Below are experts of layer 2 (counted from 0) of a mixture-of-experts language model. Rows are named router (the router's row for the expert), up (a neuron's input weights, with its number), down (a neuron's output weights, with its number) and show model dimensions 0-255. Each number is 500 + 50 x the weight over its row's rms, rounded and kept within 0 to 999. Numbers have three digits each.
After each expert's rows: "mostly gets" lists some tokens that are sent to it at least half of the time. This comes from a sample of Wikipedia text that the model never trained on.

# expert 15
router:512586421461535572475444473547416559531521499529526458576540501587533431475489493556538533450561483536496525511459479443507542491480637573559571544572562466502489456469548505441470501544515453496524434444505440476568512422520516457525491587563449404453461468481539416478449483591501552468420514597396565466568555568533455527463494492384518534531479564489522490549484497495433533376540575428545471521550548470490492459459496462516444539420557563462523430456449448585556545503573492563495489498502548424553487449458480447455516504574578443539439554524524513478540519537498642454432532466482507456533558487522542430562431450539467577448580517462416433387433474507504457585523415539503538522457446592544504520532543511487481469465604537471450466453551552408464428568470469
up7:393541447459478454587527499407464497563501593524508519501476573528499474496479492424544546476525558535566512485633457540480525443415525490584622501466550541450536451492449427546482483505517468472519470449506511404518457564518525495483529576434492589431464430539406401548560556516451452543578516543511535541507471455501486489453492493538517548510389547559509460533521454538440504543552546594477500546414531499505515542426486485481500605393488479547553563560483486452508442435525520543486547482524458553547455411552569522449565467588610487389507470559492365460489627523479565531492577476487481471475581443439482578439462515509476599568463483524440543434472451500548484514575510457540541547479536580522510525487563441511398487471473557584522512454458533477572447530546406
down7:544483532564516487453510468477512484441460429465493500529390500503514453567466563514539467372462529531479521483441507556429538565552521540529542478478548473472456451515472480493604544512596533472435521495400411610442519390482543468583511429521495549515493477438446534586490453538512443486433491548452488506567584479527555539404423502477456523499471544503600490477501593477533443489478478391530493557557529530445467422565483423553609393536466558548427513490542412513537467488517510481513525537428549492502489477551510528508519568613490422510483542606534511506526484514591492439497593551488471502462494457526531445434588528518496555456583482377515412375531543461489467455487487475464457450459559552590591583427487421573539489585474493385449520495577499524472525493455521
mostly gets: "rist", "ét", "aut", "ass", "att", "enn"

# expert 165
router:533561482547459374435509495522475516473445498497544519422479490538385565590522510464523481504490389523613545497504514546515521582484489449537580502443581517552499464463513535488429442530519534492533622505437545555483512499619486414485464465469432513557448472511499517571518540448505428499521401602478533446494442528446582494473550538454515438510562411469457445538478569531531541486444498515472454590445505500482542564520468609581488409497498470638456484548460431461549522504475476499464530523558497489446506528471472519519521588468544448419551489536503473493531475548482449585487381503536508430567503550473446500462555417531538482600572551509494525455495553467532503573541412447486534562492498407413510496530586545477359543459417546459496570436470425582549475591569445
up1:512489450442427443518495553514439539545512571541565478587469503491385532489431487462488561607520551481520471491520506511463486558454475473511533438539479390472480439475468580552517460518567608482404554535420589540540502544459541432559467577413517518498556494513508550480531443447493568501477500585436567480366502395500444437505533516432414514597492529573543474391488569590559535509456476517485459515483434526496498579528485476626536462579530593509622542465493447488584508477455450463457541521478518495478521510364438581496504528535497563577487472451476512460476491507536528529424506522526443512468474544503599549482503398518543471519559491507441450428465539523475513459534526436561412442469550437575473451437522497469443542608526480446502387500565485480536470589551548
down1:522508528550433499440506587508521508569580522555486455488428490487582498524492549487504420506493460511543552498472462565557576491550582532475511530402500505434464439547489586598465536444466587521488549521409525544496493481492443579500580394484537447461506481467514469501490405521480564453466547535428528539446531472519480458499508581429520418452438498600503508419507521489535477512396431446401536528482476529572588485512450479533547575508473488522471588482444469511482515519467573520570510534442521429478470563407463333490472517548492579498585501493464481415561503542604533451480469560539486465518379418490466560490456508487580427508487548415519471363520524487544573462562479434519415518489529457518536475551564546494503579633598427470509423446439467476510430475499445
mostly gets: " 4th", " 6th", " 9th", " 8th", " 1", " 0"

# expert 233
router:524541470502552557501467470497488554604548382549492428547557507553536381538535545487496528490545450479463504459423528365549508456500551590545519495523591585510489472518485468471457460583471541519478468458562381446529496565530461573485526577599465446484435492467563451469422512596491405594485511420464568439556554569543524484478471442466576506519531499480458480515567506569472503440548486385530536469560469498497468473464529507488479571474500543495470468564567486517554480586636475479554500549454549527607543530497556427443466434555520533536447538513550566439567516500531468452532561469483594393431465514449473479594417558511493532522534519428492438452487519438471495518472507487463552449526466446435477424520545465469551495405567486435492414407485608487408522556461482
up0:513496472521543508527500500439457500533489469527598481577492510524504583520424509505479456530576427464477582495506572440543502480460484544545508493474413547411505474505487488553408510540477457483495554518546493611468498554499512449577482514438546475446501551558512427538479551450498538519477474384517521483535529481439517508500456488605495537513417428471506482544494408504577386487511532424587487477600483516573470537471509417488580599375355539482386526566508590458497495407496575618533527608496413513551560503585560427478473481535584477494492491382385524474490594474583485468539575481485488521441492541483483408494485513492651477521435524419487468508414477559478442553499506453469481542487560444547530520521521437502481477474486536468461514466520438404417536464460474
down0:504485526521587569454478484465527543498439530453455459449488526508496541475556391559541500459476459427540483501490506455495562495513512530442447476473520438433409488531440564528414457566561462478557558551497448503476532459587516501498410520472538462469534537475553433560437535490450500506493500523471508537557489498469458509496518426528617499618565508563540477579535522518503451515480570463541476467506410465499439616464413447475459631502470581516550504512455510501457455533453490506447414563541512584586505522573507438549453522474407502502449424542491611522496492597556481484495543561449561550479427518467568504483532475654446585401530593487451458490474511574591457444516508536544457466495535447548590475504549462393590511476512454409520420421540410558390474500432425
mostly gets: "agu", "uc", "aud", "riz", "ais", "aqu"

# expert 197
router:538509499479424476497443547451587463481575434506506505461478462521479511591593566464563471493427562419497544498440548517497458511457518486500454505487545565592520450527555480469510500494496480545458558538506550472561417559448403561439427465584413509521445475549540593497446475455520434594563587539609473605500525527485458418472511457541546483471477478460517527539495504408481460561457385551401482444440546553568536393509537480452449471516490512506494438494505567480530480489570507432586574453522465501479455510583545452513503388377486508523526458518466481513429443521455402525529457413510494396519443490425489532535483504471511513501568527514606573531461421492546425388505492456484546420542508472409552559475555475547558537409471548515563520512479652514524496462565548
up0:462489538604529558471540392449443530498532569386525509477561464486495370426533501532491569531515509521549468520510433522653453556498490553510445408461484546470517485531519577462493482523424567507461488479511573559564520506505503539468609457569442512456471454488480442487549533575434541522476472494425502491557545576474594516576492492506565456635505467590530515500488439443563493495514557485505555549514503510503599492481444590557487601432487533492504574520506484448583508508496479478529492478465529454497447489462531596552544517554663485470436530466482504367489454436535488469497519539417625511525444444581544520593428454519539570586568449500456439456540540477542491490555579561501434470584548446519558529513403479428483476493541527527485439502532505454481472484409434
down0:575483501458625517438418463488601407438612454517497447530497511522453529387479536401516496482472591488461447441359472496524374467425516480426491495463535502502509501548569520440519530478572474622404512564437502498523417455509486510467454513469435478596420458488553497433475539525421530522506551582553599407525560470505470460471476518453535490526479459499413404455499513439535515577462504488485498502529426536564574529556542435575465544579575512522485373441558527469524400447511540484541515501553500470455464561539541603522586432478464524480487496447495588554484542602474574620513522519498424496486469539413528482516455423479580485537495493585500510467508497444501496428492491483452525497481574485543520442506523456546538561482493570506515457516490578486517577559464561
mostly gets: " S.", " B.", " May", " November"

# expert 240
router:433518459460476549554452438455490530582544474511451465514575526427476419510515485571510464487500577463458495377490464463518464473572507494505474478573486556540515497498497494533578514561432539512430554412554499389461438563519439555479587493573452559476480477445486499457398463571489491555566550423439559563461446576547516465500469390505537540543551514581502448542488565565451456577548473384489606509468430428519474523579502516473501486510518511402529441475609550419523440542437529448480464444420541489422522455515522515562521461496452486427502514538552532470563489529463595454495583470555552465495469451450557522557510604433500533569581428514534511576413486426505528458413557515417518536514463464399545501528577421527572502443504478564501474372502531573558532519457505
up0:441522459483510513507548491562421482485494483455433400498537490473594417531530462489496550510529404539444468505531561461488463462475532581485525558491424505505562518459387589449619482559445424490507510531424501454459591486545592485547531424526515476545519588441499566456547571489425461504487529528509469559429558486529581488545456497499551528439455534447529542458428453424548478466465482496614570491503487509512572569500498405486565510437463532535463530505580482545466554591592601552522479490521578460481482468483501475421376520491518415629540494576411543540470529412483553513465443499479566484369464453503503401544536409479464508427549491486451518389502389591558507456537515509449537461508494499515470592518443575428399418507518537551470495465488522480463488512501517
down0:475529638548478538514535518555523538569519491519457497566400536499498437486463533498449485532479532510519516527437556433582429560562543457563431524561514458496534509471478508510477479553492464492505445393472509505506547482473471504507534547501523488513549571452544533429496579503405556520459601562472496428448513607510458497468505463522539531599569450496435658517502467529398439489505504530526579496500517497424557515533535433453514559463479564495448382436520386586551430625433512536593420519528525549544569433489414490578561554463487570529521539506502488454599415436414505464447462458499573480516475519499411555495396453469426519509467471545485518478499436534499446539460622510476497470482442610400438541486521492440519567439549480510396517487511556428470471448464509
mostly gets: "erman", "rian", "ović", "ican", " Roman", "arian"

# expert 213
router:491515468487464475506450559469632473489568415555450458555478494565485484564554594452532541487454546430462487477434537486466495538458462457475457499470471526604536446515503512482503483520528463554469506516519490417542404564446419562427435452619431498504465504556531539505506488499532427592522577503539473539537611563499484443451498426501533556460526480464499542498528501462437444532414410539422473477487484530551519413545544516474465488458428557451529393529581539479505406503594507424567561489490474526575433548536531500430474432442452532530496466503508467504439448524449448508517459396499506397464470485498435518555416517461515529465569489522618575528470470473540449370457506445516554408557473449386584543538540469487609581393489555510554500526543607539540494440568491
up0:479564465472593416538505462447567589458538583515548546446502568544537557572448477585590441478501429449463450491528521445513580537483489421401581512463561550447475561528501473439574528523478492542519574419474421586471518508526534512397504500450526489492496565514389441438442418569489485595464449558410485505572508479446502587508495463414458469529456502534478460501456448534629553475503467507540515470531534488549460472483525424493501440435353541555463529499531491492401477530562467561597519530482488513406425553483515553495470519545486492446418470427515532526488519386529561435461486439573482471541507385486513521462496474479501457424380588460509524516526507539436588459607609529499480502542487536453532597474524518492510453467547442536543559475538489562574482524482479
down0:437478455493515486525469517428491450456546588580377531517494491415453437538424545502422559435427482487463401438561400551518495602514551556438569436483570505609628536457501508447536510503419566489507504503461469428505448528544518511433552495549424437445381556523427527504556482552487477552525531535544630472477521541528485566501430446460541558532470498481498498483438530526484496446517578526483546530499436512391563406543481518497503522483579480475591508551488476458489489613483516510538409510473518492499562506527515482526556453488427469498539497514513438444500520454490482515413532399512506596514580593426452501507472561455491604501499507444470488608476490493466521562514432488542572553534513536401418390544597545587489415459449515592462542498476573453498478512494481
mostly gets: " F.", " L.", " A.", "а", "ka", " K."

# expert 95
router:459459450469472500482480482459561519588619447541443443454545430502465539554601540524588514497415588452497582477539582467491482475440497502528454496512584569539455494473486452504460471445486565511460530475522518466535419560450382548417468451620390475501434510536614597497451453464521443530633554534499508528553494516478466479439478436476543519464565511462467440525520521462499424524442450546492454461396506529532535483588490544441469532579530510490528434524502538496549437478494469424592535430498489485492479517587551505486500389455510486528506423564501512497503453511416426467548439416550465363588504483414511523465441517463561565550581547466557519541464508454442516436543501474468498411533497494360563571474586452532540550444500521508554466534534599509522462477566467
up0:576562497506444528463479513425573498529508512525508494572518398439517440512590556488484490512466528472458503500464590393445514414490425440473515502485510474349555515464522425577464622474475508532571420526549531428477523434491504503486489511570418507516504511538556561416471497440524508546479508539462551416473434499437522455430500512539478549497509574484466532480549518586436511481488512450530506461432485562503515474552524542367454483575472462477544479495483491559486462519490415414525469442502531535459488482580534437501500451473455472502475466577465504532581473548453394466499466527468519518535557452490633600449478519489459583526457421530471607450463550517407476394558531526553398441554438480488481456551620440496540551411554511443521447484558483528358555634462487
down0:467528547470491441472479521609522393445431511454481517450537517548465483462479494516442481486506485578475488456566525491477446570469518559525553442489437504567474479551425479484664507504499518543399504474516501501467569581493577448534530429437451467516564528449409526489486434544429449583436566486517471539443565532467573637492467485471530512529422460471533604479548492558344566503531541540526561598522464559388539477335525432502452541499488510583493503477475513483455497552557588608499497561506519469550494424446404563464512510455508553501524567470567483523408513543526498501394551445419594486421463455483507465582462557495457463516425470487484480510530461502542462543450524548499514497498578490437485482533482525486561500452452447445431616468474529556549572471556521
mostly gets: "berg", "heng", "ridge", "worth", "ll", "eng"

# expert 56
router:541462555540532526449452470487469581634500454489468419577515405562545464463562553568438565499529435497435505502424512390556444510556507522552466509495572456567512458416388493430465463536438522532405464490480449489585566384499470476537483588589479378503491490461466510420518511585483423530420492460418552416512462566541532543511538480450499528536456545540473532542552499512456509453539512407505530511566470470527530448482555561478489611485606528505494419508474471518462500525548519475524529560467541528595633556500531423433476418508560572537512554571523551454536491508452439415453537477552618440448463504494522510536433546491506491443485491443482506455556466493411487536467481497476502469499471494531451491587521518484573482437619525471403574464542596477498426447491462
up4:506450496498489476457453481590502542535519431493593572463496470496507458524586463588492528524537472483537524442535525566522498504472534542493345481387490442540470443446398470576449415526469537408433613555418492483585512443455432504500486570354514529556436509444510521590481454535464485492474596461523464536608395516515529461506529483525569571591529472486499547434519488505520501484500416470459518502482365519568556531537531506470499546439562537592473537470483453609531503492488496483550531458504529431534550513531529481479436512478516569528458450565487535506464540494508500471580499507534436479514407487510586518529535474464581478456431414521595533502537461407451509420456619402572545452542560416506509594535495515462542484520516463530489571361541468454578495478496539
down4:492500432515612380531493527442521439443515502449452499518482522537442495423556488519549542517533468511427506359538374416502482515559413510497479561492491597478432576439537460539545516513513549498508481633447495521548506493467552452565512480476590453460512519470582460514561471489537506469562492539572531509496474471512426596571490464526510482443574516555395569478570509502514427371431521489545374446538547484382590508507429475523452489613565598507511421411499574536553505512479552462527532444567493480454463539545476488449480501523565448540476559504496538509519512559486576494453474457538407576578451491502491557487575473453565423471452470535439498486469497540557541433592469510464421466404519564528520596594503489520474487487520540518447451406554470524444479499443494
mostly gets: " Jack", "ubb", "ais", "John", "gy", "ör"

# expert 74
router:442462509522446548504418501466589481516585451505445472493438460488456516484573583498556501510496604488463487482458477483476473569465509516489365460478501517588480468469507434507466485549517488534409497434508556463612404490431356608454465480571472558484469487518537618483459506517548484593483571501585495551532532567482507491518492429545590560428501555470520508496531494462461395553457377572445494467494481507510456434540487446497471531474459538462482486545572517398522460488535505449577549463470463524526529451526541545527497376416443463547549464531475514480459419507452427448497511397505483512587459466446466499558410495470512524515546446503578517556471426520536460428493537451523539419526442560441498619490576485553640547435467500456548566600525579509531569474555541
up0:440358485518468545521464462508497434476480551313458392453494554479578421529570459529500521447551539459539481542531561485535512493505437512490486467544439506589441522445406528517575490482639524555500519518426477412527516515475472507430507511566466491567462595504451505500393564449439501546445526443460442598530530448456482519571389457568488387567517592423531517432445488537546431469513488510459442421524464521452415528483557508507504532467582488481578532475532483500473594471528470531460531466517529402585516507506438474533472508498506551471563456460581512484502478446511485436441503477533461559528423557541518479514537531445484552517526493549517418520493436457544525437474502422450629557534465577580526486504521569526487395516518469449540510525598458374513549526482439
down0:529465552527535498518459519517520491558468484536398537430490533533560462521553466461576499455587471530504438578529444602481454505502497558554414564443514554452489569470559534476600524453552531401633472565548566469492478537552443563510481616450462502502544555482537457430500448563434520507553491419531435436528443482477571432463498474438498403520397532429490480448570490549463531526578491398486448534389493530500475648513459559402508503447481463501549542508527523610460529539555560483500513435560490518465434481519592515516412472573511517389575525476467425504539438519486486445571513578447553489584540571516526548522510477591488529492373493453526523362482476480515421477413477504491561502505466467499488526515438446497530514478566401520432482435513453480452504502521535
mostly gets: " 1999", " July", " 9.", "it,"

# expert 59
router:409477474464454442489581472514480442446479515504512594526492521430489531500549395450534549490533532468553517475550397435533439514549507543538535396567573531501558485447457516457604462467534548555513417486623612490520475540508473408450536533489495515487480487483413429506518480472531518478506517472471437565459427546461559550450499494393548513522446508460430465527448478485413541547557453513511478580438455521491460611483494542489542464453527488387571514507542441628509462500433551584466517505536498427421466446534492494560509607539553524416602535531415513552572477472508476505445541557598492518465499536521494552465494469511556493606436458509528562519457476491575404512450475472502485616515457628542457431461475549535536519440478496563498533405419484398552519585453563
up5:448419583466487486420572465482479513452494537460446496493473496531517422447490505521475493454499555475498486470465578494627508403464544577478465430495437436536502486593397549498459534505558501477452457547482479482526437582516548440559549519485504425528554469533517500525575538510450511480481452577556442495486639527528503556519487537384552501535444440561508480431520590543434494570534500530509571545489436441480494453432435600547534492530522504496450429517548510537483497551563613463546507429514529587459554413389476510585470545532531505372513562509555449537560604496550517582537459454469511462449446511559430534526536451514516586575411467493384479509469405490537531482442550441586487570502537490511504528474511466416482510488520433541485533358459564473561435597436480
down5:501520562480433437500569461459599464448452565461628502508476446469425563563470576474512435580441444404536566493491570521511497550568552470531587433478417486499525511464561499497412448488511557596502491541513446392469469431527445593527475459467458562448478446591497446583515483570546532451525542444452464597527461541523519502459488622519533556493479585514520540586616410509470546523395437566422413565514481452486525536461595526556469519495552553509493551495499468446516480555537594419452481534505509520453494442544488496482513461434427487554443552506568434539562481486464477490531428479538524468461464499498414500502546613415501513455534478496471408541473432513540501522446514527516321537478616532478503452467466511530469498551475499457457511510508501541614502492533456
mostly gets: " FRA", " Belgium", " Denmark", " Croat", " Finland", " ARG"

# expert 106
router:538564466455552564419470501575469594484475531537441382514493481584568468468425562554472577545635435486400465474467465447494521476462531635541494484455504486476447438538549477430454480497513433490478434514490414515598564438535486491529542590537495386455503475485512438426487525530504514548438491537461557443554582544539465576464518539409532558543442503519452530562503476539444556432554544458585572528538402468534552407475470508510490547430446560495493477413525539522568553501534525594481471521552571554497531535489408418500501482528473504508445515518484584479516539470520476506483514489406540579521508462485561436519391448538499507449496511418491486451492514526465528531526432537469537541530455503545520531542550517451512434489629527388517604456510589431392428500421422
up0:509471517463508501479503513514578467578559364445486528488516486477427467527490565530435516562462554455501465498481579403453463526490445481576477502496595480536552505524500447449484497522497472528482480529496463446551490521451519565376595477520456573549512371539506508420500470413463431498540506442494483486471407522477537496486608478469461515481486467511457559544513457531470545545485531523458480520467386573562565505560520615464528448517493411616540418464474498482478449552496471481538593543601501543507506525499503456423475445458508555474504498507559557469533482546501434477448528476466590450502500420544560548539433555528418551530515443371437646572524434475483508514477525517411547474509549609407553467528566515550550613476625568497485574559461546462471514426621490
down0:539575514547428441504486573504543453427526506515472549482405534571594552490483439461517490523526475492583558452538468548551622472515456467511549467525487462501493499534480484423560469536470510485502417595480457473558495547456436447488367493537513573422458508450560568541473476541499512423407591520500471550546496516622468464532534485478538469547501497499492490541506650487420447510492642470484479477498541466548476510504489471627479498484544505520536446524535551543609503537514508584496351561491462532532451559509477512529365515473555489463483478478517580500551512537540430451485394487592497405448468481513424536473469468544498434419496509530458404431394403523462446547537532527546482461379503516545546483457541574513516470405519485480643516501542515505419495488498525
mostly gets: " Wel", "fl", "ün", "p", "arl", "n"

# expert 128
router:478483481457434502480477548448646423512585477532419520490473476463443526565586601520491496483445570463503553495544417438518470541467465450489496449511564502570520481504445479508507436506516526523454571489597584444519437630487441556422465521553425516519415471440538516565498472497542536537569487557556496586515558536508511440480455403498518545489575486459496480480501541504463442575424387560392514482363456511540472544568497541439488489552474527464543460542521441491481521527505515462547552446501488503410481471516489498580549391495408522431457420479560449455478428532418425544448538445529480474581566426465567521535482540454457544527597517533596549535462526462524478373518503538471488432530508404420618522518589467521564516444506496542518521508510625533505500489564537
up0:469606558490540498536571470564436512522459461440501432507584506574469438567484410479404464427582461585522507420554559491565558515583576518434486527486534494419520478493427574568557600441489435420519584443424433471506479468428550494461510499491503442451557489480496516584559572462525532447523527455413527512515479440578546501578475531506530435424396457544548650520499454577513516367523539427614551542463465516516523548485422574569456499552448495553469486543514503540468540488454489526424451467533578462510511487479466536445515526530535493457530567523561522536584503461502563485470409529435525468486502535492571435507492545469551488503533454500442446507547464525552453513457532504421549566427543531514496547623420544480414433563523488487424514489463492405402550503469513
down0:437421506498564451508601543542538484474456482468523548462519533546431510575479501547520517459546490520514518488589525506565527518561454525467538534501527450521552475512445536528542475463536402547454516376368532449536433492409412487416526532571438474436471437440452497550535438412451528415572495582437503440515518509538473443555436582437514488476521536523545505476393452463450418495464516506479617510508486469473490546518567558494482474540428489509547490553534480568556579453430501471525508488504540417396502519453492393479540564588525482419436582505570514527490481541468509487524509438562440583498503535516513397514524517551538644528541419453603482447513403481593539522514525569475579418448447563515550568571496469520521484479548507406439420449450541440485570462526424
mostly gets: "TC", "ologist", "berg", "abad", "burg", "west"

# expert 12
router:521573443547469553450444538573474583465444530570525538498523561587563492538520523482483508488507397532458519535455582538507476441453531599583566464575480436507445434560504515494481507470587470492534448479518397550485510409456581455565527472595519368446486470543549570511431536536578513534436553579454484440560586565478398499465465545506449475448517504486597488566550630516425475480494586512521447547585500506547482409426481460453476480578525623514528597426481473476481480442481515511465492506529504535449545458530535432400580461519492523549408525438471507510495475504448524527498491496509498525585476553500541441540462391520511456413474549429539377425522570499541476571458410521502443552595402521562462484514466508542553511471516498457475449441550460458468481510457449
up1:546513519466531486487542473490447518435481485504487518537558419568596581487525529458517514513543526467488541423420531555513521495454446419390547471487490518551427561433565425518559482433465391539487419559534444473556628461507478517501489573375585529538595593476498410544469519538525466482468530446468463538593509506463514515529603459482442559585487556484512477466502587451525446589505454466495439578527583495375457454445543504539554507531429594546437538484550536559503483504546448527522558580455499478554503453451483483498444406543481442421455454480532485436469500493575483506515450455518451535434542528514465462514572543534539472468589514446481488530481543555460418635400530386560446426512442512499505490476567544562460484510493401515516506588466566521566518435419526
down1:593557548497456446449552502546439573538503398504533579474539421544523506482519527528504572466452546520459502528505538519625493500504480491450595435481525478535480508434438566505572449515482412606491426572469500417504498492478465447539432462554562486596525500363590459530445607533450481480471595420533543467484475500506448540557593443489454513457359449551417467454477639485506498534493494488512482497520489523547432563416523480461537499569477552501501410489486446563508515514435439464503512481428468456457534548494493456482578414493429519479432434565549610498539543535440518473583474530499524443528506562452536456430514491484426445408456452492526479486536579473478431521502438462510487456586568587477561521483575558513559500509604498526537534629571468509476458432495452
mostly gets: " New", "-in", " Con", " (in", "New", "Un"

# expert 177
router:503538479496557569523442508524501520486416539520535447510478512482464507565482523452510473462477532558552608606397420598481465493426547478461509542545472551504525464433564548409431485534594464529515446415484584560521538488456543466505369485461480552533479501480467525558414557556535513515468552503464439451583544543493454457414422558466490470499482537499568477626480499532470535427555539581420414507564569486406466389449519464615550496565501603498551534428577487489533429383497505490426484506449445445544519424509477480564525553538450488424478491541503464537492512533468583480435551456434444501527486503548491525437522491501492439496381597477477430472440551482458429542509507470525525570496414561516391444497537494457469508461448475458571485578587484408520460568456520
up0:492454498532475564482545485548473481501438485489494493548538481466514446499452498500504510497454510468538552581530411515482456503547599550535566556582564425416520467530497526561475520611482505433372466468415592472487435494534505407492399523493505512502413433434461544471483543548429479454568559482478501516536528526600482520417464462448459465467483522512461487510342545517488503402593475512475422475522524484464458501426421470571417513540508514537454479421522577527602485459610486523478473402428537520503577474570447523464526549570487569552506507647533500527465548504498496574402545569485534532407566558462582581575549484603537444418412543564525495445469472508467477524458524569500588519416424544455492446559467511522469522480493532451510512458443491387517451487483481
down0:499452458452488515500417517495535486466500551511475489561498495495368518427462515462563510462416528499554572555455542471477470532496464495547402419533406533512567443511547472461451513524576466537477491536394573516350495525559483455494580523491442526563457468494517484549595496548457444443594405450502508503580452412514470498383580424441430558610593556469526461481470540483473491495537579495542545494498422510458523482447474590468572571508499510514563529557621516420503548382461515433521476506513491498570499463556454457609566513530431580480490437517515361477481502438507483520493459494446533519561483555530520522565535433541457587494591500604505483448533540433467531506401439454555521517479513480565407507519473446517523451528520518507491427566505544501571570475542587
mostly gets: " National", " U", " International", " Communist", " Arab", " Liberal"

# expert 236
router:553469559515540576445558419474465498555431545471512570520488507533591479449572497444510459538465561531537478557426482544449492445455552453420558510436457457446482518554488446461491525413481428536558459547426401480449552520452537441471452529447554541472476584488485495435549444479491555588539447442544602553530455436480463575558537594580509572465451554539458558568567429561445512438559472521520490451549456556486552546519543442579561471544467436544458434505486439525490450442567498463528488596542531589461449475430413552408421561556531546488431452477559543564570452533504517549560570546522472559482525539591435495450570498490528483558468499539441445420461431446501524540524438521537463558576538518530505536447426454419496387541474421462477439502419445564478535442503446
up1:466546475553547538478606397541464487583402499543435516481424499471605480450483538430592533507549470534474474502493483432528552479485537511452577490460456494509484538506438398540552506453506496551544559522447471526416608492386474414526510511459582540371499557438495588483566441446454480570489459475451569532516508413527446531554500564517511586525422508579469547513497424530529486456446345555538561430550479523533481574480519481582513436504488474505499458481446481567426537493553498424559452456531636561476449551475452528480439603536521555466474497509568464543589450494526555570598515533565533563568522478511450506463500435428530521490582487546440421457545415515423521553544423427486549577484501528510486530532504488466457494581480522449496490415512505491455455476586510
down1:466525524535496519473541459519482532513487521489488523483461526522529504395507513494509449505473486498523480525495498502480477489481511325495492505495459461504485481518502493493497506492482490733506460503495467513228554487511505471469504480479518684466507521516486434497492480496489522505505357319520527508503489451494483498520576517517505527506409507509505513506501492539491516445488507957509455439518475502478537627503573481503509480555482485538480498516474496472522495478523512492516493484530527532480484516480517562499485539508518534481480424462514489511512467524526504488507494497502542486499492508523470464493512476520497489497492471559441452482505478489508524580519490475520478511493501521528497499482494473472514482509425519470505481523448498504487527496515524
mostly gets: " well", "|---|---|---|---|---|---|", "\";", " (Japanese:", "\n\n", " Islam"

# expert 116
router:530541557501562494485470546524498464516398581486478545556456559514504494489438402415409432491481471552562495459500566548558481567522462518443465569549553422500460480566486475549489484453423440472551497540473559479506554430421503434480545427386524483488560504489520554446547532449500597472499447443528489505473468508499481562486442451450377489446416519469566510476472551609534562522435567582533472547509590399482509455486452574596454568524521591525532584410408488495425499573508529496457468557608446486494570503460528494501511542457543555400531501441513479477472519494527502582441492583457433516413432547545531513483598498495449474474438481557383465484541482515554495525398506429596512546438553478503545553484489528449374483520496423477513493473506384529534445569505570
up1:558541504445553439533437468546548572433413489495490460508495525487385477464528493464490416561510482639573557511459495567539434564580499454406619488567463481604478487483454481492484470439533543459522493459458489591457515505470561545547586444475494545519449460457551550465508419562454525493556515491468512532554459546521596541567521545394535520494410493477574511522465481559477601503434451473487486516493527459530479536515496518500533456508462576454461537443527416470492499551505519583474376551461468534471509495499500547473444591465554547444392694563476470427547410494534488579428477523514490560552512473529383515433576462435461538493466426519467464514546499439462573525514523489472461461576404509494574463539529495501505534518478422569548520566472449553526492365501439
down1:483466520493510484573634521466575446478522545545414472495433438539527616446527451553537486447518453480496497566497523502407580417455444536440371494515515446527527513539538548567594496513460472565376519529548528420498510443482450484577473504429489504483452461572522475530496446380571611472499568473554493472493494417526506462464460472605451488524506566461507482416468516503562487469429485689501444513513536450426482467485499480491538499559467561493513586479541457516416463515572457449531537456512452460504471517410521527580529489468407403484491512497507504525454518511516480457424614530529406586510528489501486513452513532455579476517539446528464467546480502502498502515369570447534559583502604461449451570423431537576474501486415453525546503491490477550568577523538585
mostly gets: " by:", " Born:", " 3:", " 4:", " Coordinates:", " Country:"

# expert 102
router:568436547501532532445550396469452475553428553500473549496447525556577512442559496451501459544431539535514445573409526548462476452482573468422560579489440455491466481536496453466512529420535469524549501538437434447450561554485571425478439532487541541461480535507500499465582406444496551574553447445564552539520419462473487598570538557567488541445441569515482570522551433564470492417522442563533458472507426562494592542535539436528527442545503458544433437533498418582499457445602483512541449563544507591452486459438391546437426578576495534488417467478532483568580437507536537557530576560539472544515525571564429498422571443430517473533540516564418459426484440446488553515482435499530476525561544530553491537442427531471492430572464470475513433517458426536486558439553455
up1:449564341399470459483478541512479391483521482495598420560464522500506500532435531463599465489486485523549501426531561527484551468527388530464439517517441519485548451505443522526543550496514509545477485469497510553499564529562481501506492528489516478460550448574476551467515450459619555411525572499458534510521490495528441431485486569435553414485482487392601467487432582485492589525473499543398524485528548451428491358375468520391445543524469518498650522471588540538525566527503481572502573497517434473603525541527487484502513554469498507509501517531514544429496524411518585546486509530456496499467565566532503532464497551462509515362420531460514447517537447523428444406398475475418536428413507473547446524447509585541469563500452422536530472450523499424520476497425502
down1:481521415527500464557474592499560473563552446482574526549554451428433627545467584525470451582543551475458535525498508432529522470470480499610477414470488529474481517479468547527462560504590524464521459433538510539554449476472475497499427494438494451506563455553551493496521559504558429468562417512499484459493549445490555405445609437430528448529643476438554501453480550454577449449460434313496436441459555413544446474471515460530511483432478435451499620476489462432475579558507509539485506430467461410550462540545560449485492531483577495483582542457441478490374518410473533572613427579502506488547437498448422549558524548498551492509576454481522571565539513581471504514527517497538439450518443495533509561560528515516571437542531508428493512556545532471459506496469499
mostly gets: " Died:", " also==", " chronology", "|", "\n\n", " population."